config.toml
num_hidden_layers = 8
hidden_size = 128
n_experts = 64
experts_per_token = 4
d_expert = 48
d_shared_expert = 0
hidden_act = "swiglu"
moe_layers = [0, 1, 2, 3, 4, 5, 6, 7]
router_score = "softmax"
normalize_top_k = false
routed_scale = 4.0
balance_loss = 0.00273
balance_bias = false
router_noise = 0.05
init_std_router = 0.00608
lr_router = 0.00107
num_attention_heads = 2
num_key_value_heads = 1
head_dim = 64
vocab_size = 8751
norm = "rmsnorm"
norm_place = "pre"
norm_eps = 1e-06
positions = "rope"
rope_theta = 10000.0
rope_fraction = 1.0
qk_norm = false
attn_scale = 0.125
tie_word_embeddings = true
parallel_block = false
init = "trunc"
init_std_qkv = 0.0469
init_std_o = 0.0469
init_std_up = 0.0469
init_std_down = 0.0
optimizer = "soap_variant"
learning_rate = 0.00496
beta1 = 0.95
beta2 = 0.95
weight_decay = 0.075
lr_head = 0.0204
max_grad_norm = 0.5
warmup_steps = 200
schedule = "wsd"
decay_fraction = 0.47
decay_shape = "linear"
final_lr_fraction = 0.1
batch_tokens = 131072
max_seq_len = 256
doc_mask = false
z_loss = 0.0001
train_tokens = 574900000
max_steps = 4387
dataset = "wikipedia_en"
Below are experts of layer 5 (counted from 0) of a mixture-of-experts language model. Rows are named router (the router's row for the expert), gate (a neuron's input weights, with its number), up (a neuron's input weights, with its number), down (a neuron's output weights, with its number) and show model dimensions 0-127. Each number is 128 + 32 x the weight over its row's rms, rounded and kept within 0 to 255. Numbers have three digits each.
After each expert's rows: "gets" lists some tokens that make up at least twice as much of what it gets as of all text. This comes from a sample of Wikipedia text that the model never trained on. Tokens count by the router's weight.

# expert 11
router:136085127144109123110092118166170123126179202087143180146105114196177104135114098098132082090124134060104159116059086103141133081105140146129163151121114080078078105181104096118121121136097192132161120188152153126150139154147105108097121141176119153187145105107114074161165128141138080156109154130153094153090141139103097074104074137141198097153146075106133109165086132166085157108173
gate3:166136128122145159180128069097169115162179179146188161102203147134132100117125080102093158128193105131076134142122128150137136054199156116060146136161017124127099140131101145104149104149108153157169111153121107116215149135126060121133096077148119126098090112118104143135138140107092166123120129108149062192115166140123141128153115102125149091088127147157080131147136097124092148131161
up3:100120149145118126128138121104143120137078167119166180193132141161164083183066092090140112132136130179149166126103117185163114087099153132130153107163143138154141136124201092140141158074131097137105152142082131153163144197150174088069141129119090135166063144105166146064102093148156164102119168090085154100121104115144095106155154096162118090117124125181058211157083154119112098155091
down3:122133119150119101101131121111104150151127157133164121174143116078131134121215134133124124099074104103164121184078134105171119119113089110127159118116101106109114181138120160066157119173170153093138232102151122061106131110125128113099079146148110088209096112124126142077098126132173125135159157125112147151121187104141210151134103134078083172091076111147133068108102125154079102053150
gets: "c", " t", "ag", " c", "p", " comp"

# expert 8
router:171151130102157138142139129109149142131147143110173144176161167106113180130101095120147056148131178140121108137087116125179133059067085155119121143190109064104113097171154144118112092136132156127145079180162123166129139178170122124106135159192118129175150150126146078108139176122169104125177153136142146133081099147103132099160099153178194101100119082114083113164078086189051181154111
gate3:126157117151109115123170154094144109158100144124104115066154186100121167168088131174108044101164129097109102156159120116149073097093151171122085140187093136176143124137158136131156128151153155169121132105190104099106141148138053128082129064107113175088152126089162145103090132129134130112157146123119030167034075144144142087136165117153146145092188106162108128122096108183112115115114
up3:106135180132095124125142098089081143095218128145155099148103154135130089100164147110113111098173144155101156120151066092184064133109116121110149107157127162114101130144093082154173116155148091143120118127101100065104083095117122088076126084203154125102114088138070124103152186100111101108121112058134135094065110109117166129186163103119163169182167139086110170089116131155141088078157
down3:127110126171066161102181161116150161110081086160053129085114112158089122117190144075123134112100120159137108150141133159153187130168144158101151132162169157089143143125129116152158121097127142121093125136165129152164114134088145143138117149154091091129049119081104104110125125141100175055150148094154144091150187127129150119134045176094106120117145087186094169040191116068145103128109
gets: "p", "m", " m", "c", " p", " f"

# expert 20
router:122125056089096103204108143069084167105116154110140094106092119073157135179149128143089125154134117074104125114145191107161077135146090173084164104092135086153123167065153120153172193130179128127131123124128188089076086157100114138121152124111158109134139074165113159103150124145101128102177152187159146072141117182141121140118168086111119147081138163166142116190157146150180123101152
gate2:104143140140149164140124112131150141113125092083184117088145094107073124072144117082108061060208106144153118143136096152155124067104068095123133115220148096137139138100137135156131151142117146175146099133172146151115104091188140087096177112145171137106098128174085146184188173188101129121124139123132153132085085157104113122096098062111137172137146152093186119137124123201161109126128
up2:143133187126075105150149139171138089139127147141126110052127114117100146135130112182129129118151124160161156115131115119100178113108154120145107117168155123156236108136098127114104113171133130117121066112156148137120133142125136168157069130098111133161145133162072146136079053080132151158131075175101104159113083190188104085154146172068086168097147110092099095073152191077149068136147
down2:155178139201139157141145140107101068163104133100218131055121134140164164112066121112113101164093125136150194160094072131109130137104085151174067106150141146125187149189113142143123099137092123121103148110130122158130129120157127101115099095160141155191159191158103097095093087077097122116143081114169139176168140131146105064162165148074159091108112100156150161128144151138155089088150
gets: "i", "u", "o", "an", "a", "in"

# expert 62
router:117146047071196143176160165127100145119163109125055144137105194123072164167142147073172173162175129104134105142101176108153150162088135147093140138122142088119153176154109099148115132141128143133160162098139148151144107153164143148179131126148104084169113067193136087157154157102111163129154182160132113117132160145161102113152120153163149134081126092152117096151059172191148191083133
gate7:099115191150111123104155128063158169140121173108114116133098177152104094097104173150176204105116159130152156101135120113092131138119188174122119125143122102108094087214087125106157079116191137201090111135218170123136144130189135103100161083120126138122080094103097101150125128118154154122120148131162171160185078127131113109110065166174130093090115157088119118088137176154136144128158
up7:136115124065124144141141145117138114120094121131094115103161103126149098149135130105147133149118121151119211145135101163183154167172166181143152155138089109066101083129144114132151119205134102142125060109100139173212132163132167156176107080099130151133111112163135115054111131115149099172214088197139171154058124117198128117123141151078118070099134159126106167150134166122176105124140
down7:196131131102155139148178125136106171100155107130093161178139125075157098140111064143129130129117154091166099100126137185142092129049100177090127130147154117104119140190167106115035162128145199134124073131151154153090138209073131127112148093116177113100141121143062093151122111102115132105123089116110077154181114146126156111108195143173138164137156130155124147097137147154112079058129
gets: "z", "h", "k", "t", "s", "ar"

# expert 46
router:153121123106174102121132138134140111135174137183081150133080127111115160143098139113064150157095083184155151140157130146074162157146154153141181118117172187122156138151133183196144100147154164099118160129102123149089132057126131124111118145126131176091114164070119111089097088124097175091092141094079139099086096161112092139165115148115097128112188133069077130087083158079192154056086
gate2:133103097144144151167147040108165115133140138155152132192132120120128156173061163189150092151102151118153178164132179124146125160084131119153112221093133153144092182127182186125107101140099185181107142122076133141091152133158109171170152171137132129146108095111119102098172123157134125081107108091080107178163094122125152095125091118172124098162137116143138110141127237104099109157135
up2:198137129097131159117196093074156142129114162128139178051126108128158117137128087170146137151131125149067131139108170139136154142179071116177136137133135146123127172095116165145134069129136162125124105082083129126130139121139185082128136070074112104101132126112101126112124150079140152155169186052160210142168114198154107168099113095146095173117147073102155092160167148093139158075101
down2:079113165100150080127106139146140130078117170059109121144144160147111133144078094110148113130145187082147181095107087140138116125177096182073166094130096134070149137125055123098140161137173164110156106110173151021130085079136114124114136114111117099170064123112117119175130103110104123167104145153128152161116056157112129161124127120148113235122154117129147127104133108153192140096106
gets: " ", "–", "201", "198", "202", "199"

# expert 34
router:078095170129123128117129124122131172097120083193172124161146174111067195123099191082128099142109067146103164094105158129122133196135048117119155110151188150162113120162145099132188178186135086092157144153136142122149094114137156115120090097111142096123158167140118089082118062163127108110121087161172108160132092187118169065146164123146165073116115155101123163135107106092153118089107
gate4:102112075147140138109180103156119131094179199166129118125165140140098155134134116139117104158090151130167103140129128177156113148156109081184143153162113166135164115141184103132133146154079116077183135063175098131171080157133170150148165119067111111093165134112175126109142041138079119171099079069171154137180129133075137074155148114081103146187164144082128161090112101144095131116156
up4:138098102069147136105120137196161110122113111131085105134170180130166135121118170112154099134094122157121062102109144149126170143162107054132122121129141089135146140169137113139162136112080122086100103102116093164101049117136062148113088110105189061124105110151137132181099093084122110179103181073168121077052127172129163093119137165161094171075136122182073160142143142160124137171111
down4:108136117124140136144093104122131109123108104146126097148137160119134126123092204080130115081141181106154122144145108128173135157107117124138119170161154111134116116150158059129089183090137109120136129109109117138165102124135163110035189162086119125109179218177093162082180111161118119190146125114128103090140235119098085116116139195111160122090164144129176148090100144143206131111081
gets: " E", " Al", " S", " A", " U", " He"

# expert 26
router:119181137116109152085171080160133118183131104170068087060079148121105171124090153115096126137115124141149158163165083110095148159098136142163170096118188113140147133112188178125107126139156188110143175180158153067139141115149165115097159136095127160110076133050107165075093073057136198122115131115155116112110113082121112176156107092169107123168153115114154159129129154106183121109104
gate2:123184098130172165160086027107123103172153108111132073120128138105142193098136135173105110091149143110117084149143158107173175119111139128179150120077154106117166166163120156132157159154203158165147126124127127144167177123079117112059137179160115079076195131144154144134140065032171103161115147097118101086091101123120140157123143188114138127165092157108147118103120132126144135122134
up2:192146179175084128127085096076122104166167098105160122101132127114163135098170091107209110115158095119119116114132140155138131158131119143115142100104160115151114069168117117120147129149215138101192120099078140070138086133133166135147114116091185183108209128120165137157129131102111122180170126084168116172130097147076145148123088131183192145136151097119115150162162123126121221135091
down2:127118122128188110108110157107120077091099134170114120089143090147178149169095154108122148132084146191112133110112183167060161182113159146108093153128152081135148135097196067114122157121110089149143161118133118113139060106115091133115163128098098114109075184153126099101066054122075150134115139115124159145073094111106144111102189113149120128112146114046114175137068126176171095139179
gets: " ", "–", " (", ",", ".", "201"

# expert 14
router:177110085117157120133112157139118091138122149131130163075094170101131088120173133157124179104083111071142094078165104095167125164148145119149155102156125130087097141168141153197146090157124120093167116125122067134075123088155098154166132132071136184115164128070105169080056115129134107178138164098067131106131186147182176119121139171091140174162129146083127127118194157104180169166136
gate7:164053120129118106096101058147105131101124141115098139117181121121125146157136151085121124107135130164146109060145118174110098102083106178139107100141131112112121118155178214106156133139153141134111081107123136112115211074114118073122129162117189095139035102205167140115132148146085054127153097133126133159108108143191188129140115178099131167166073164115146154151136131189128134125127
up7:152088193098099151119110083098186115071109158139137098171117170181081165133136123130101070131083069131107131087189104165178127167142159128158088161125159113093144119141122107165143176102129109107132085165120125176160131115162077100123099138112147151175117121088087140124105188156053118100090136121147125116138105111167125131112050158105120157117142176097138152127109045099153049088135
down7:176112106092163163136152168146161079133055173101123140102105094117161066196175071130128174125105176142158095123138160136120113163090154130131135133130088135164054132168137104159125100127126162154167116133144164104158070051057137133092138142100128146073080145120148089102108148134100107142182164120077100135077112137098128112127131074155105168079115093087132136156130113038119132112091
gets: " |", ";", " |\n", "|", " –", " -"

# expert 63
router:166102177140131154087134111170124138098165114139128086057133111094111170093118158176144180155104107179121182153157097119063191128158154173131158080106096133167133183144178113145132059149115124118120163114110110130093107090147131141124141135164125179046151174077104144129133124150140135107170121086110105135071124155132161090130119147068164056156090085092117137074191121082119155098121
gate4:156121085095109122060115092129155151080124111143090142114157127103117118116129115143078130070086117098166091146148112154169140125081142173166128121132142129149072185161137117158128161186129136112095155103186166145105146184164010150136135126121137153086126166147202084143123112150115068108103167116174070114100124067074145101128145121087116140139169140133103125065177108077132100172129
up4:113076157158132132139105157135116127112153095154133136102128211149111165153141190137098118131129140152090185148158134101121155118076148128142092099157105126167170169089146167161112110132161124181115133139088022107118167091167166072145143088136131110145212139145140122200172130097118148077086115079189084150072096179089190165105075138132116152104133134116120131138081105109146114152121
down4:109105088158142118171089168113144117129162164208112078130122159178112122123129117169117108105128093119139131194097104105123079078129113108077043117106130056205181121097163118113125149104164118097141137131078076155086133084173137077114159168122152115136089085079095122149116083166164122128140125109142102105129129178140135131080115126139184108177072153119069088116138139156090177095102
gets: "1", "2", "3", "5", "4", "6"

# expert 30
router:150173106129096159076119123131158106155178165114138089103087137181086190159143106106090147162068172147168166114088097120129123177140118115118204146114137152126172135066136201163123136161085179114120191166145151124114140078131134151082149122161127165150115187089082115097094109107115181059100144159139156114187073122100132162174184140130089098125132138138139176080089131108127136121116
gate1:100110123195118177158121075096143115111101152136169141126073090049131110094173131130128169099170081145108117128132066136100085137170128114125175134127118103131083171153088137081147090152079166095115110123134182092097108121107137089109158078115168152110092089056159155105132109092134183073062135140156100112150071131031142104165128160154124136099149088138136103086124108150106146158087
up1:145120127166148135122036131130116131073139115074144103069198136104084123080155163148129103148144150122088115105095120131156127124122099122149104124197151117093054152157131123093163110165074114091138159183141141080136141150167111211135117136113124076112130130097128178094136156103080111180147141144125150114091167144125121054136166111066154143084065143147174074140133155071084161098135
down1:089098155140086116155127112092168098126097151109142141054105151160032154161148069122167138169160122201128138139150081157148172066139144098133108088132115143132112135185126161141089043088149142186156114096099128147151169112157121145116130076148135160083153114069150115108172117158178126110140133089174122119112130101153158154120041130111108135159154076112174147116108132145191100161115
gets: " ", " (", " \"", "–", "-", "/"

# expert 16
router:142111128186122150082182153155122180114166103174137148157154168117089148145172121081130150189131106113087162085091126136062116137111198113133089062141143155102126194182161155137148155132152121114152153107117123118161083097151158084198057113062116143085170162165126116124140124160122121149155115118152093104123139188114117130183189121143104126080099171124118147066158160133116112074092
gate5:125087139136131140116153161123114094079135174152049159191144125122104078119140134159100117149174116117142104086098160157052111067123105133161147149093113144148131177049166157149146134187147145237185165134096084121123114113122105141106090082125152093127109128152131163114113058171123158136169102109094146113160107134069113097127113101205107146074149146156154148183144161140132149127125
up5:146182127167114113084137134131165111138155089162129123122112141079156090094158133117096111163154173220163148176127105071109138197175107213126036130090113116099090120158139117134150116111113134145127108121103152132117137124154091110114130144100142093143101128161127123153113135124131131139163092107135096174049179101130147255078049111104127119155138107116153123117137157088140087116135
down5:108100121117152123110201155122216082122102122149097084166165139182135166124093086097149143129088136124088103123121091189145127071107181083069102136099108159124076077152137084149137197089172128030128141136150148092108154070105138082113119149099094124134142104154111093101110101124113114130144163194187165122074103093115161179129120152123101143173170130101115137092136138141110119159139
gets: " K", " P", " D", " M", " B", " H"